Weights of a small mixture-of-experts language model, trained from scratch on English Wikipedia: 8512 steps.
Below are experts of layer 2 (counted from 0) of a mixture-of-experts language model. Rows are named router (the router's row for the expert), down (a neuron's output weights, with its number) and show model dimensions 0-255. Each number is 128 + 32 x the weight over its row's rms, rounded and kept within 0 to 255. Numbers have three digits each.
After each expert's rows: a language model's description of what the expert responds to. This comes from a sample of Wikipedia text that the model never trained on.

# expert 11
router:058116094211125105176133131147118136063087133106114122048132152114137114195161111136137130122162107108173145123142143169147176151138117151142119064032116144093112155144080154086120094134113089149090115142098121127147141122113160105194128046137116141087118041143116158186092155119143103115140104131107124128128170151169159172144109103141139136164157092145182148120128142160123134136206185119117172081137140120129139165124149133134191116102134139129112131154073163116121065078168120211151182114081178106107151081112110110127113110143133094114186127070088148161150110106153189108111178179109106138103114144109122074109113126051228140092128095160142094156134130189116141124151091108136161143132136148146145102080116082162122118072078118152148122112125129225121124115110171
down0:092128094143029173168155136144162154161079131119099132134122100078104110175097106106139139020151114193102102184083143159135133100105126104104093143145157111111118090115143108127098082143109126101150085173148095177123151121180136115122090170105141133151145108176115108105198108146125169098073105104114128116110075136107210201109101130116123199115167140174118115088107109130113119159194125163183150172119099130091177081151163137141125133157080151115174144158083129131169160149178081141150142109111086061139140115089082094153140109114076129137174100140097153159143139084125127089109194092134145061078104130160125140152099058111121131148125142109120120069140199190115170089140088180172147160106162131134207141132110112127123110127114165102154115087176130111103139154096170
down1:116110126139113133126164104145147128083151130100127134147070107042108174115155110128171132130097110151132197122155070114113140178112099147120120122163131120192157157061129183097061132117213153127085132173132092174107112084138115104164132151160141126131141191114119127095139146187121151140116117139132115090225127150143142102122121160119129113146060123142154090109132185145141182145145185148135056145121089136142131098089122136114126156136064123130185073122160118133126090129126114111131093174160119101077152097060092140137112131153132172188130168127124125154157095213074076131162165089115085099174107183152183115123081146154090159127182126099174103153076145137171151089102127066114126061088112144092171088138117103101094121103160122194116062095137128150094122084124193
down2:104084178106140141149142133054144194175116141178090110123121159137138053058126064088146135137092144142126118166121138086071113103127176165167136109071119077118118135099207118128143083086114113156134134091080127098090122201120144078108139136051146159181169177162112147147144153127129157136138125120088105145140087105112158086146092140063164139080127173117070168112125178129116180115114130136159156156200097105099167098157116127201141097141155114104172081143171113101093143152090142091067096121152095100173148118137105188153127169131103101093103124143144143128140087124123147128182088194141151097151113101159109086148146115102113137137119144123139137110179211167131172181119149123140119137146178119129146116122166109095083084184134124075120092206156150069086131146099079
down3:099157093124149110170151112165089077159122104109129116145110170107068146090076154123125096106098126152155052160174138102073129108197143162134106086129168110093171100147129116086163092161092150113123134151125128104080144164167144116194119118185126123151139048100208100130133099130156158156164134176146078121149125155123103175100112094140132207088116165108159101112191113143115077150136158114118106149114110204117156128137130157103151069095085146126133147121097153137119123127146156102083064078104155077079218097104140109148089115121101081103168148137105106158125081126111141091107215135111103205149147147091125151105147129153113144143232131061140083112088140190127150167190142071174148167125127129168139108133101104166081107120110122100135129162095118157122159140112154
down4:128156098118114119111087128140097106159085079133105148115145136116132177142120116098098099116072163142132134139165099179160082175224168111181144100099140105149153164101161128156090124105126073108109163172091152155104138123114079086137112211116210102191077126129083119147063087186132106129092119120113110100076159118126128108143154134080075148135151129166154114098129076133102090119165115109106153130106179092156098110160036175078148078174128111122150178138111123150110085134165156131126127163117164136143169123147158118152151074114093093127055108141138101196154123091135122118046108074154109155137110160090142158112158208137141119227169116160096174128132123121142098133120154129127141155178099127111064098217196165122115115117124126162096092145136156151158139128129110
Markup and table separators

# expert 43
router:095139174190089120151162170174124134128123124129186111128159135144098115186117111137092094109161129127113182207144130181120150149102066147135127123091147177151107170107117105139131131116075116144114088147170159111145131183122158120159091125162144159097111067171066134145073109098133146142149069132116139136134102117107101113143141127198139115163131107148242135075117109138109079121135151162157111091118176134111114123144145157078148087139128107168150115133109146112089064072179122115174156133081148134082099022165139054125095136161110114146105131151048105084142089149129163114177153102101126059061074151136106113109129180107124172106168115078130104121128116129092151136110082154125166160128139195163136147120154102154112110063074101121137135116117229169104174126112147
down0:089137106108143121067143159129120183114100096148136137180128139077088127139194087107135139117111144098156133098163118151107118122129067145178127103114112147141124127125073098091150134142155105104119133137166156102173176139186097092136100095123136136111138119094149163134132119113168114135151123153155114136161127120183194197075148084142144094156121149112197173101098154118155111145092177122149186096079123107158122111140130128144128177137088134099166177135102070090166084071134175159191087088170072061101119121151134164183141087153147091112132106052141073168161119106079120164134171099075144148152170114173161110119065161161185151158181129120120061123168138128089102210049078096057153150133144150116078133168067140122096117142153139113096140119114070188132125127135099
down1:160120109171146156151114085096103102146164091112153101132111106137097099154094163120129127122124115123087140125101081081136104152164066079077100185090122172154135183205112187217092125153129154094104125108179123121146068121131083184120180143168069110124079114161082107141167224157095176107110105138118134069102139112185108146126129129093111089117146129123092164148095158112164097187119105138084100105111127084113132178116132094125122108129136188162163101152144189138137115154118143123131123180169181108150126143123075139092179129155098113140065120112111133139140113123168115092114161121104118081126121074117097138097112130134126117183233108159070125098184159127194158092138102114114111114091087177141093150116208130115195128090138109132102120170109112167149108148074194
down2:125100144090140166102102078144113157139159152105045095148104126112148127151118147079177114093145143116173115156173130103130098139181134140170118182222096113142093109168125156160159125130156133155085116163149048119098145096125148095181143167173194062124148136130136125126169135162146116136065135082072164097162199105076109127150093114072127128159100130138131114118151090131119102131091113117147144107170172155084109097177182081137147063169115150148120104141109098121089097119119111124090199154146163064160129126152098176061123191072151114108136109084141117029150103105118113122133202156079121133126147141062064113111150145138102122118077114126180102173082182129150152175123095153158150104101196197104106151142147172111099131135130111125132094089110133120133168154150132
down3:104175085114172058110081093141113153142135164106130045139123170161122109136123122191125063099122085152109062139097131081155124095173203133146139133097191122096103117101159151113079195181120103147142153089155118128089126201139166142156121129092168148156139120125139087179139134157124087147112105121063094118126148144145102138150144113142168125172123140100162106116190141161114104122133103058213128106169185145077139168142176181121157086125255094133189125131155161100174131141141120087094149086104129095119132097124133072107133165062116150108071131110119119096137105114161120112204104169130110122136160137127129129071090094114100125155106143117148159114149113162128136122128138120121104113143167122121169122119176130126083100067102103078198132129123143175139130141052069
down4:099183116137100110137148156106157121113107143113160146170133173116167159090090163066156130098154101130171192107129121106153119069129154116108162077120058160057094106136194157091144137130102110136139126233148113094079153085099096128212113144098099180070146076109135102155145104134061112154182168147168165107091080149100037134145110150119150067129148165131115153139092127099141098129122136158094130158112160158172125158098083102107132122124162102087153113140079123124148146142099134088148120126093156120171109147161135059168133078133134124155158058145137150124121152131170101119091065150103131136132128062108134112149138149146148181164141147113104164168122155175073092128127190115147128095074153115104154095120120138183069155133117168133188103071187119204122154088158108
List and table line breaks

# expert 34
router:105120175175119114176142130141090090103084158121129121104145126148153086108136103153135099098169092133177128180082124115091088184114103139118087115115114144160061186097109171132133135147124076141120191183206119083127109131118138108128123117177144156090141083113089099145100186124107115108132109109160149189145117150140104129159106126158134111138143078121160113154113163162126123088199152151157112105145161164159173164141123092141141112155136166152162122148091187080089111074131096132147190130048158123107106111150093100075099106093135101181166158156093157055138131108135184074226143116080137105060071168117093112086101103093127170060103160159143098181184099135121164143109124112196151153130112148170153114105162081134119137089082080108102160104138156140100177090065147
down0:114129166112168113159213101157138121100121160115132088133155132086159154127177039144148107132117115141182145146153145106090086130151188156157081139141135084168085113132109120144113118121161078118160104163158142138137110128082113141103090136179104131108073138170204110128114114131153131104155172154060174152106108121149103086152122135150123128134112073100153106173115124154124136097121079169141057060127103171132142166117084125123129194104185151090149107118068222098190156069124195059169090155161117135097090124165100111189159133146133091134068137108174130156140043134135140109157094125147130138141135162162161052218109132111138181128114130098109083122149112149112145146062185141127139101098131106104156080041117137134113123159134132118096117168145117159112110097100116
down1:094088100136073159098149166136166118137098137108128099139173090147163116110165098158116103137087141132108124214114099102054125096078177154155141132140064030084167107149157091097155093063179105114086169112085110116157113168068133199113115169122139161173131147136106177139189137141161123147145099108209100121139116117112137071156135114124083133127107111150077135141093096127157132101092093179094106152184139104137145090107148133117071180137160185165169155075143106139090124180136064118141108122168096174136086164102085154141145167080175111095183135138128129126097091124135182169119169161137127155157097104129120148138056138064152121109139116174137101126139186077111134116093141100171129099176122176128090107148124161080152101164153163132113155129192132163101115173083123
down2:139088116136136131201115134206118140135093098127099131149131127161095050153202057136089111161116081197185094109157100131074159132132147145082145132131066144118067114075164182092101094145133113099096078122141127107121156134111156149115125107092097147123148120101123069173050170167129171123124178179142078150151142106155112095143114162136132176151159108110093104155153045168085134156144089140165158110163144135097125152090102135088157140148154123116105097151149135145121097132160038142138112141198049138118086068067067136098096141096106144137145119137159100095178156123134100141158181129123099124119133109181156118115108134124173183123115190155120150095172121157176144109139129150095162106154117188144074072128175137160085111096093092127116119110149164152135161193169148
down3:097108116109142144136063143093088140167069114125166082116146165113153160145148158171127130137110119169133163167133069142123126108143142193146071127142124145123104152175129135109144096167130129120114118140208098183144123126116079105087150111185126063114148120121081128114120139137088121144095112147202132071106165175142141158136065117092170120118162170131181109145142108225129112113134195136177135136122146119114157150083081171211136132113083187110151175087040146177154132075133142152060147149150101059170170108131120114143167145127143131110156101036080147072121072135113145108083105100078121126118127160103072098169090120166146115116180116104159101111180135143160145107195118115123098081114144097169088099119076109147171161087139102105140069163158106123135154143130151
down4:070098129097172052128170115162139160152082099139143094180172163176110114164089144086122127152123080140061116172132081132172123116109084124140092115093170153052156135068134195132104070053160079112097151123187127103123145119165145132119102098145103146129125093159121111169128123158136141153136105161113151160086153116100142129191133137145072137082142110160081222107142063143144136112190128139128144135116120152193154088099127151169108174154078143176146172131143085148141165144061131082102192128106148141151087167116134128119140080079120118121191132111133081124156097132086130048072113143106112128077160109055148133098138095129155104144131147126138091143131154112175167126106129126163108126186173176144110097117141109113175137157160118101183087124155182184071123158141108
Year and number digits

# expert 60
router:109138141151137110137140118125158177083109128197158128082096139149106065143133045200141131161122100181126169183134137218108114166080101152075131103132091117110127147099121041088141093176116129150095098153199128088112118155080151088130128132106143186067085114103090125176133131140135092101167125067132151154150168142130134125154148151163127091108131151138136177087128140117013112101137135202165107137101139185138126097125122115091153126124136162119174067132118158123072061104160133137201166133091159096103133108186101142106103126062142114147106167134094096117191145166125148162127147059108142081108114150178128078104091118126131148119107199164195133114114124106088119113152138103138163137185147158164131086106137138156121126079107150118155136123056167131121152104105122
down0:112131111085144129135130101103145088169082140126159169152088128147159178059062114118195116141091130068092119146107111199128170131204134095120109137121121128099184104144077151114144119193162063119133163099131128169130187073150065151114172136154135114142122140104167120085127087093107154167115119116147147121142122098162140062097150123071104118157162157114124171199109072067126093100167074127154115122132091101202075155128106134144138096143149131111146165108110127132157102121125114155171049127138129115138055131127151136139099127148121176150142098139176105166105146145137111065098085132113138161126157097118195128195089132168166117135124191174145212137103077143145105067090159133166103156165098071120116140147117090160217116123149076156138107138132073137123135093104167
down1:076149132132122143064083118133103159114107150121155166071104173155132127107117161150099122192095127055090114139169185132112155145156068176136186134105100113165097108107120164081208150126108152126142125100118110115119114096179129107114085159102146100113123079147114168103137170159142097177145148152178152072095132100188146143116177131127156107100132111139123145119113097140105140160105141137090101074138093090111122150129113140154107079169088202183118098141085183094117116119131047132160067159156144117161143140109205137188097173159089082157185095157064140168135023164144086060167144117170170088123138124080122123177108129165181114179106129136085146178167069100077149132142113121104089133148084119133128168175150138199113120147103130129136138098142101130104133109139116
down2:100134096130155097157136124134139135124148179110169098086166141120123150165117100143113048143152120146195118129137180179106122073103124172121105118137118096163136108128146056057145114173082088107175074109099096173098104143096135111083100142169115150096096158091085141143069133120099118136159095098124147152136123153142129048127083107131187124107119132189129086169160109153132116122162121182195102116198183135138155057116175189111097137111163111130123129162158122127132124184139136132130146098083129102166127104107129160122186181133148153134186147086113094067216123173125131132126118104083124217114098154138065141045133154056117138110094111113162112170113161115077112065131113089200136123151139129143139145120108135167091085130099140195143118146087128144118190143161094
down3:137153139170058106118100135127180078113107147153169170125128126140101125155162124112135171156114165156151129138130110153150133151078082195068155094125104155095170118168163140106141133106165071091086153141158164084139138166121092104151154101144140172093167144115154043132118129128172100089119037099123129117127149148173144183161128156146097142141171156165121132172085147128137120045124122139165147137169095117132110127088153107097143148035141117117187127116128110114089178166100075090100113130049115120120116105110064098182058140138146144089119152134068168141140072123094143149121107096146081158160093164140198108164132134071122126166116203132087032191155155127132107122108171084139091123112105151138088147136055150163165078165134118144116113150159137164150106108166144
down4:090127169106123137119144096157111124146122111101148022037161125158150078196141168129171078147125100123118088115150081068083127097110102169142103077141152156136131124117195101088099150121148164083098073180128144115184126136186129119096062178164128152186103177141129129123135184149109175112120161130090127043175097174181111085179142097165106164133129131135114121163047167133145074109100133094130130054115137040170128121142148136153161123176128103122160161122147106094115101139103187094088080059165108110141129144121170124059155138112084081128082127135132179143144145249134126124174075126120142139155124135153135087151157135121144116155135141148189142111131164070145079125130119117114142121162140121147108145101128110101141142156141153119141138122110092142138124145155143
Infobox field labels

# expert 40
router:098135101153102136132135140188145122131138161139097127110143110151191109206184131123158112138155121171105115129161153122072142138126123130080125109095094183096125144090082150114062132140076076173119052165118082129079094118095142116175106073158100148084169135133102093152110178153124108126158092071050174126171145142115113104143084126118147131133149135175129131096104150177102137129186242138185152109140144180129175174182154077068169050114124144099169170170114143130128124129144101200158141142081153083159154126157125056116118105125172097181111120105099116104137105132139138118104122097102091105108110127089128071131101074142126148089093106150143137141143121157071147171133104166184153148144166147144155128083184119187123069117100105121180117129081130175075127098088136
down0:115128234089165162130116098155195165132134107065152097113105103123094133137183197036153138115125135118104165122145079118112113095112141194161190110138109181138146126087098139154139104138172069074140110156128117188168110147114132122157138139132113118091121128120137164081089125077110134158108111088122115131148102114053194108083191088082128119132092164120089110140128098140143203142092108111134112032127134155196094137075164124138139202155052161168126056119137098189142094120044180091073100133169121118164148164150154164109095172128100156095138142154113135159160124111131188187119129098139102118141105108190136121106146119127130148099131136130143184106152147073159134159110141101142135043160120134111111114116146155141126115119150122091129150152110077129110128120121132
down1:102093082121106085161106122119075123167079128194131177129105129137152111125107166170156096064128079156103140100155180095138097118137123160128059189164157087137126145140083118118173152090111165153217146067137153134109100121136139117156158127142149179115107128157144062151068086095133105130129112162115152125143045114138062109168195109170104156084112091155101128142133117075183133159118115109097102132128157143142162097121183206134102112105127150139135151205147152116101127153139108133105135122092088202113130139190143159101116115143136177149117139149080112127118090056170114040151134178106093075089120117151109113093181147065175125105150119174122151093121090128144079093105167153091134114165159137152070112091153082092139122154127171133132168176175148083188137131146135
down2:143174075113137116130073098158145136118084132216121075177131085123138135164090194106115111113075119159085146075185146078160173112126069064102079160133138132175126165040116138101126097122131127104170127111072116146134097124107129158167133161155170120139140122109129166069095144165160132142101128126115126130063170152137136117178192111106083111165112167104129104121159164102140154124155090129159162201175170146115135131105200079186176115142136153055096118067157113127068191094185123085192136120168116132131157116111134130099181142094128179162119134138122098055127165137176082102159082147129156127122096135106119095140166128143066148091149126140166139121076178124156122163122155113116148089121105165131122102036118120135083130132152109161137126169117067144096107101135116
down3:125109113134061074185170127140114070104129126137189102116148123122176129106110091145078137141118106128207149136113132207140115151131086146159147163104078078070151186102116126165129134156106184122125124150078111122149126151133160183131122138172066048100114136123125096120177101112117148183160129114123085182084156100139127137123136088187135083118148110121110075088173121079077122139142129118103139164150165066092140083117151158164135121081163159174102101116141108067170173146205150125068101163149200103177110116117108178109081126103162157107126168131130115145123155091118129150154137184157134157146125131082152086060133053146145125125095095157107142130135107093156166139121189078089134168130050155113155089082177093161116140120143130167142150086080163142084084112163112
down4:203121101148112113158141169095147114109103079103159131133099120100154120090165144104136141102155131105120106109114100096159086129128119140174126176110115139149119095139100175172154133146176116115107128161135150153191160084161016155119156167097141128157080120117124083139127099084096123150080207174174119086161136099118143136086113079156135107088116156091137165120123154082133110187081132118115092165064132137127127072123086089108086102076141100102135155107126183108131152141127153124169186188137059156091085203051102142136123114150102153167149166130150091213128127116121077108096127123125151202102104115122121082104147132156159159099137134166186118198158114108183162110069090118125162089087139125163135064216131129183170139164106164129158125137119112163096095103121127
Prepositions and infinitive to

# expert 20
router:087091145186077137160111171159097106128102167113099118100167125150198106151152116172078085112164121124154088167086134159114092156117085151122089141100075138115104171137078148180089124181103079128090124125196058084132118139120180128157153078169121114139162094162106085173122155150078105175136121111148183155151139180162076141129087191147137130115103078119159112128111143169161109135154172130115148071118135126090149178150175089126121143141189124159123174169087137131143119132145101171123164141057137141145095144143151114067094148101131130167183165116097142067160106121138141068181172137085105139090087133089111100095130051078156172073138137106147079207137119150117139122161084185188165186110090149130123146128134049134124101138085094128134151100118130147120151102107155
down0:177127140157124117147141158196134055096064158084092189124130110153089125098101078127093091108155124173102159134128153098138115133116151063096148107148144134156066122158079107181149146133113162118173052122090142084119171119126127091127167113070092133122135130136207042119152148187137109114143141088060137198072105114097143127140092099087120117098159159167118176146133168140121106197091128129082150095139164114167171142112163105167168135049124184141106137116081163105197130097184098141128147173112174151164119169051098124134121160136138156104069179114109124147070107109163133101117184130153164171114174137107129123102144122152110104101125168159151124144099167146112099112127096163169176163118117143143075097107097123130107198157128120113154140078104162100127074101171103
down1:118112170138034068135153145149136082135202198162117121072125087108132125184124145119109097152109146104102155121138118065126172058140127125114105127188122099105165123175091109146105171145114104102148084157105157171144162132111075118122104068215153150097136178118143109119186133142062141080121137130179150104094168187123081116148118120184118147101153194079089144153086144113184085100147119114121154088144117127146138090107113139070142151128119203139107146163109140080136072153152138132126066108131152061098119118082131094136185135125100146145132126120134133159136146096104164157129153044175115112097106161119116114149150125115161178166135112163147095069159131108099076109136106075115142211160127129165148143127162141078159104117068143131071176118157143173122148164162184
down2:116074140101153091164121160160133205148167102122133174135165144103131095129139138135137143148161102205153107151085146146122115173128163132143183115119113141056132096152132112165135124137103073125098078125102134173067175199185093105159090163126148157079107123183162138077155118130157184073131151187123139128140103129098085119161132134145126133125115136085139144085115119150120165103098141127132152119154129140070149162134115135115148117113115161116184134141119105182096153148132119053085113169155145051091130144147108173111193118094140029126158198102064104098102110117111153102087102155168167104160096092168095128171185121101143136158068107150130125136066139124106165177138176124048074146114113128151142064097164122138086105171117127185065101150095172129092155122061103
down3:133139101027110119169145114115143149080118125142167138120155189186145147090114164172092075126154090198157100178096125100145112113100149120095127120109105131152159087147193162136109146133077149105095131151160107167088060125103116091107106154091137165069096143135151068091124138149086143080098161090140125128130072080168078119105204132123119127152127107088113099142146117127128165104117051108125116123156117074169140156146188147159091165127162133174198138123091132107102199106102154093130170170158147143144121068138141124105192123050106110116148150149087045191135115131155078171119130115110187207091079179161131132130124100123093120123113166137094108085126102156140158123167207132144158131149126131116162135126083163075139079165119101100159135156133179139102130125156164
down4:175146108166121117111116153137151206098129134117162110107117149153145078099130133128073128087196111050077144159179094117050219194116113123148118082117072127086103147184122136149086129083119117181136087151086071151133119200087105166112119135109140064121147111160152090185100133164105145048163116129148084097129115088082119147122146076081183142091144121152122117156141102184133120123166143148159162103087123157148172142077128125102134081132178123155132125152164116170134140078124140161136133154122128087047139141102055122091141121163134113098159165131113162134174153080148154101134126167146154116166211158067149107162157128085159164099160108109095102074154101149140117159089146149193118083136140122111165080111142124161123154129154135105153126173118064080141159124094140
Punctuation separators

# expert 39
router:102128169160135129178129141155054119089061122121120127113153115134158080155123087152126102098134085146130182152111123143138108189118093110124091118100137165127080201122122142152123117165098091154122143192194127066131120165124113118137096088177124134102088067129128109151107169129104093142148106123163128156137123154141110151163077144161148083126153070142194134143131154181119125088184159152120142102165189164150180143128140109123146099158153148171160135149102160102076128102109108139151208147055169129096109091135121121083067120132143107147154144104093141051143109127146198091221147115080127094031089173084125099120097110074140178055100149154175096156198128146108176112093121116166161147136100166176127103108145076138110160068094109117137164119147120139108160096108161
down0:108103101157119156085166142089147063154132163148090117165124142158084190043159149146100097169146150092108082129165132173150128106134071152141157154198065132162143112182141217086118132171162117183142118159087190152138156146097111090182121135101124139134163096091131125132092130164154084146156168072142133090089110119155104071138138121116154103116119133108138122195122087147114101176112064113117122125145099113132127124151105090139072082110115118094121106127181115126121158092104095094117158106095138196120135086163132203115143159081118058152117116091090168146115089163149110136120081172106034118122115159088063117156135179102195093147172111133157129135162116171159169142108093118166106137150176136112151119155166128193161137145076127104107096105140155099034125135145128
down1:141091108081142179158135119135160131139092150169137106149164119167068118140145101185122042095180118118190166165124142106142073136049167154178051140107106149165111134107168170135170086135135129152062176070107098142102136083131124157108106130203118139101131136144129140119108097148126124127210140069100103152158140128092123110155107158115119115131136165161108109142086127126116136150137035135164192163107123083101181121105125119078109119157119137142107119146096125100196100153126142177085137058130120159080129078149101079106059144156103086128131166157160139108063089186136161159119112049133188180118111156123124117085138156170129139186114026144114139160119105103120169114163134103173080103134140137149124120133158111084187120110142109143150163138152122161159155105080101
down2:175116152158129131094122150140115146105123062078115122100106120147148055090128066168114111128136139135182135151146104207158127180123152085107132091115126111106138114154117149138141138057133139142134064190103062134180057168156176122163132125162148044130136149126123096060047204102062104115172168197127122105126149156127140137128161096133133142177120097113158121180137100187155135163114145134141115104117107088092167135207161172084179096106124136103088138121127181125125178115124141158160109089151066119122107118073126150121112162152166115161104104098187110187156121127085125154121101112120116145112101177124088127170094148084127156140120105103077139116112150111110095145103133195064133081156160071138126145056157097190117161168156100135123133099095174123138141147105194
down3:145154124078167119119159165118125063116116132188084165112144128171191084151143167123056111138164126090140102158114107111107176144130115115083162062123091088127152168100087130076097060146178162121128114128144138174185074091053157225181199127088160157145145147116166087129118100133116145094145109162141118174151130125176140107097118103151145147136214097130095130186063068062118128133118166098063138111116137158098085159085166135131109097136171157164118155202099145158148097104097119102087137148041163125129141107144143159100139159112138105077115123119149064170151149120076109150144132139125137107172144138130140119109079158105086163106090166121123142111130080150083140092135147143138147203098122134158144143101122063139094171162149144114151163069121129133145110087128160
down4:158196127119058217185102162112163111173124118135155133124135166111114093100143193104135050181133068169154125122111126138150117133150118115057185117158116131121081145105129173140125104085207107156119101088133167182115133137185091140181107112137103098090069121170154118122140130096153167117132173080158089097132128088130100107158117183120088097145090134134113129149117135136128152101120081127110113130121138136129140120122128097157107135150135190138203111121122078104089150127098097096142145166135152108081151145114157110140126143171114158143141104140126087124113131128075114148122144118231113213138181163072167150115135114129178085120178082100128090077084149075143109121131121103072157060141133170123082142107076080115126177138186143162186091112051149053155120124155122
Numbers in table cells

# expert 58
router:120123170155119118166140128157060120098085127126107148114170118132149064134148093159131120102121082140156144187144127136103089183111114144120082121081131164134069222104096157147119121142108086169127149158216091082166107153139120105150113102145126133122118079121093106149112175121110107137156097125146146142151137159141096124148111159167155082126148087121171157144099165169117130111183159145130139110155183181132194164119151091129139121175144169158158133137095173090092100096134100154135204154060153142114107103143123098086080100114147103176156141126089151055132098131164194074213150131097133111032094163097109099105095105072114170055133155158142114172143098158111180115111100120185166147145126172164149138122140040149112133079079090119118150095142145170097162095078134
down0:109150106135069168132128096162103124039120057124127161114119153137169152135136061146096057114184129074141116074118169128129130096152125143131154146112148104188180103143167121114120156146128125119190072116160117117110070060120121175121114159162160169127145114124137115192024130144129141168156103153184171087114090145119137163052116154121125059080122110185147137057112155090095141143165140130092148133115169170075079078113166118142164109099143122100093144107145121117101167155144092107158153120133070130152086158179193173139087153181124132120137153098092148149121147115131110118137130105112141101142126119095148099138163139115126146100108154109167054185113163100172114220171153158088116128178187093151133168133084110119156100141157072104091166076150118129122090130167141
down1:159150063166090137174106185117131097124128112088109125099134105073158190187158115118116114094090125106090109107144152154134180100139087142113128146187092181120101137115109148121089139095120192132181097077128151170141092130111115130034101106136184129134108156175221109127138105214143135150121144162188176064112137152166169103120122101105123147140138141142123132166114069059079172129139086140093092156157117122112126037066123121127100103102099147161103127112089140184078192155068143129107170130093191122128117107176128144162104124170128096116135135148106170165074115142083115154144160142149136142127075166151160132183154115103112117127136155119147139130130100046162181095114152134131128162106107129148138096049149137114185064119125155143145106136158051088147148093133123
down2:170130095090142091132156142103147128116146154079109096069117171117112155107119132125162116118181151120130185096104197184188105104065212145142103152131128098098097103082118138160058089153119141165117182088072140124137097118113171172128099148128139167124089111172103159099067142131088134156108124179119173121124082158132116123145147150158102169106157095112102156181129095088095139065114127162155123133136104156133131192175122101130168100169124094120078150159143118157075174104083140129131128073116118128150082171114171120149126108103133094130124094223154092157155153092130136103081112078128108151090075108166126116124151111059124151167156128116061162153161158154137115225104147148155143167128138152152192102068102054106061094126128136103119117141178092094154178154147182
down3:163094192103114134078117074143151109154148108133151103133216120156152115142136157079109185106116088105136196074115149107160114076167134109115136121110089151146140093170129091120166112125102120133090096181137122093124116157169172126107103090147104114119147157179123095135152096099117091163172155114149141109104134148095103126121123105094136167117121204105197150125110169110076088215149190133101136115087126142167115157155191052071143110146061089130156143153134118134119108180066101124138128124144134095132107092094129078102116149174101140152116139138161137149095109134067151094136142103167125109143195112158168167115157077131145079151086192184119215136087098123114139108158120169115181164122118154079202127138077167127147170094132120157163062137041100106105114148137087
down4:043066127076143162097189118133078152172079119142110106121115124161120113080157108122112179121126077130147150157152154085093108125142113086173121175136182093098151172078137134182113135098122140141142088118125117121087112143154148090166122091138118145165159152175150084159108143132112079099142155146080126082141126164131062112151188078159121202123155111174129156086127136136130127141102154143153139154192084129116169106144163153098123088157196141084119181158133161117108111162090109214035094116097087123119142132094110063093169127139129127162181085139073121170148129180157160137138143156155143133076098113173151128125139103135114102080092105148136148149138123147128105204178062140145132098121158181133138112064154130092094145173078136103148117113106135188044093123159071
Zeros in table cells

# expert 12
router:104127165167137108164144114144070097083078149125138127095153110130168063127164094157142093122149102134127144162085134144093071179112088159135088122103131179153068198074120156147112129184120083135133148183188110076133129133118131114138115125178145138113103072111112104141086181097100080140114069118156170147134123151150081120136088142158156110140136081119158122142110142175111112087155127164139145096141177167136184132132136095118139135130136158175179148133073175102088141106126090148149200140042160140143107108170137109093081104114157104151158146144085150051137114143150173083213144114078130104058078159104123124111106121077119180050107162154149103180177114139116170131106086122197168160140125169169139113135135048127105140082103084118116159108125142147110165090061152
down0:192120148097139087155119139185171152142119138139094180128141093061136200092111116107125103115130205142141173152096165160119120140107136078131097112109123170150137083161163171171101108110098125151123136117098141103115071183186134121073110114069126126074097058130168149139126156101089092095189118100092133179133112124123137168105132142160121115178112150114122097140117105146110063168096143051130190182125185158152164160080184092178114134211178147158120085189193101089092141147067140124134210145075144128129090136122096075125088100117118185135172121121133104089153066117141155095085083102105139138117139132159131136142190108079140119122106110110150123121081091136111158110137122136173210099121127093050092160162128132089128144150149158109128134143117115109159095139144133
down1:155173101150174176103144074123096111123108133083144148128059069195148129148113125116114124090144037156118139104083122116084114194142140113111145134015076152187160143139127163112174107096097121105098157082137108090075113091087166151187087148117161123154098133096181075161081070071094224124144146103142042119099097169164164146116122121101083148117128140131160118089170147130148153123091159128179142111175145143157101148139113081134159098114107107092158153116111131163143159124133162150139083174180091087072196121115114163125167127123151150123132103163128120144138130131143108109103134115148131090117146149134112104125134167178155138178149192186182131154168127131121104212141151098127096085153133107067105140110120170109102174173129101149164104095084126153100136138086134
down2:144115075113103116077112168128138091163068045120214137116070104160159076068104149132155123200144137095102087132081121158095093103139126152143169161131065193129081149154104127132052144082092150122163142073119137154123130070140139131166108109155157106093098152105105134139131086190119138125096100159102075145104140164128105141119165148131147137136123163151126103102139137130154162153137162114117145106105096132130185080082136150056125127129169073173130157193220076093155134176153072116098123152068096121175068097060085157155099135163173132135154105080148135091069140136144173114142096123136132111119151140185163133194154155168171153124116139174097112120153072128105163097120131190118133157122091151096149144144164144081135133092096116151165154138121166190116099157149113
down3:115084165095082134087129146124164102124118093146114076127128129153088148130102129097153132144136155085171109141112174150109121086090215135113157125105123143115061132108068139148145134210077112110116102126064136169145137103104181215154114042196109112067130088095130141102106090084104103186130108145166109115123146161127190121110175129158111135086148107117135131142193152081200072093153165127123142110159126129095138179143150132130135140179122166134156154133101074088182155136137115156168146141158144121159133178091134146164142102144190116154105112119131157135112164092146115121083108086142137119103139121132153170141174082105137135004136130066141157102065130173128118186115087147158074134147153106140185085082173144152133129138117142174066131128133071126108121087080174
down4:104156144107172189150158128151127073086130124065144144094152156113079140146119132162119112166152104102157103085156057146157127159107177078117141101160112140156065119161125084146135098084124113144120111117145202155126138124140138190203114097120147117150122079102162182133126145153148104137073105099164163104168084137122152129115166131124131118124090138108099102153161107145126117063078159148100156116133118086132116147074127107152157135095145097150120140147196134112120140098101053064102123139170138079103076150097075175186165121167183154147108070167162118057181068138198119107133235168119163133162133101148043189181144159120095116088117141114076134147115116152194156117110117096086109139069119137146129137168129095122161112117129075153158145129150129121142081125195103
Digits and country names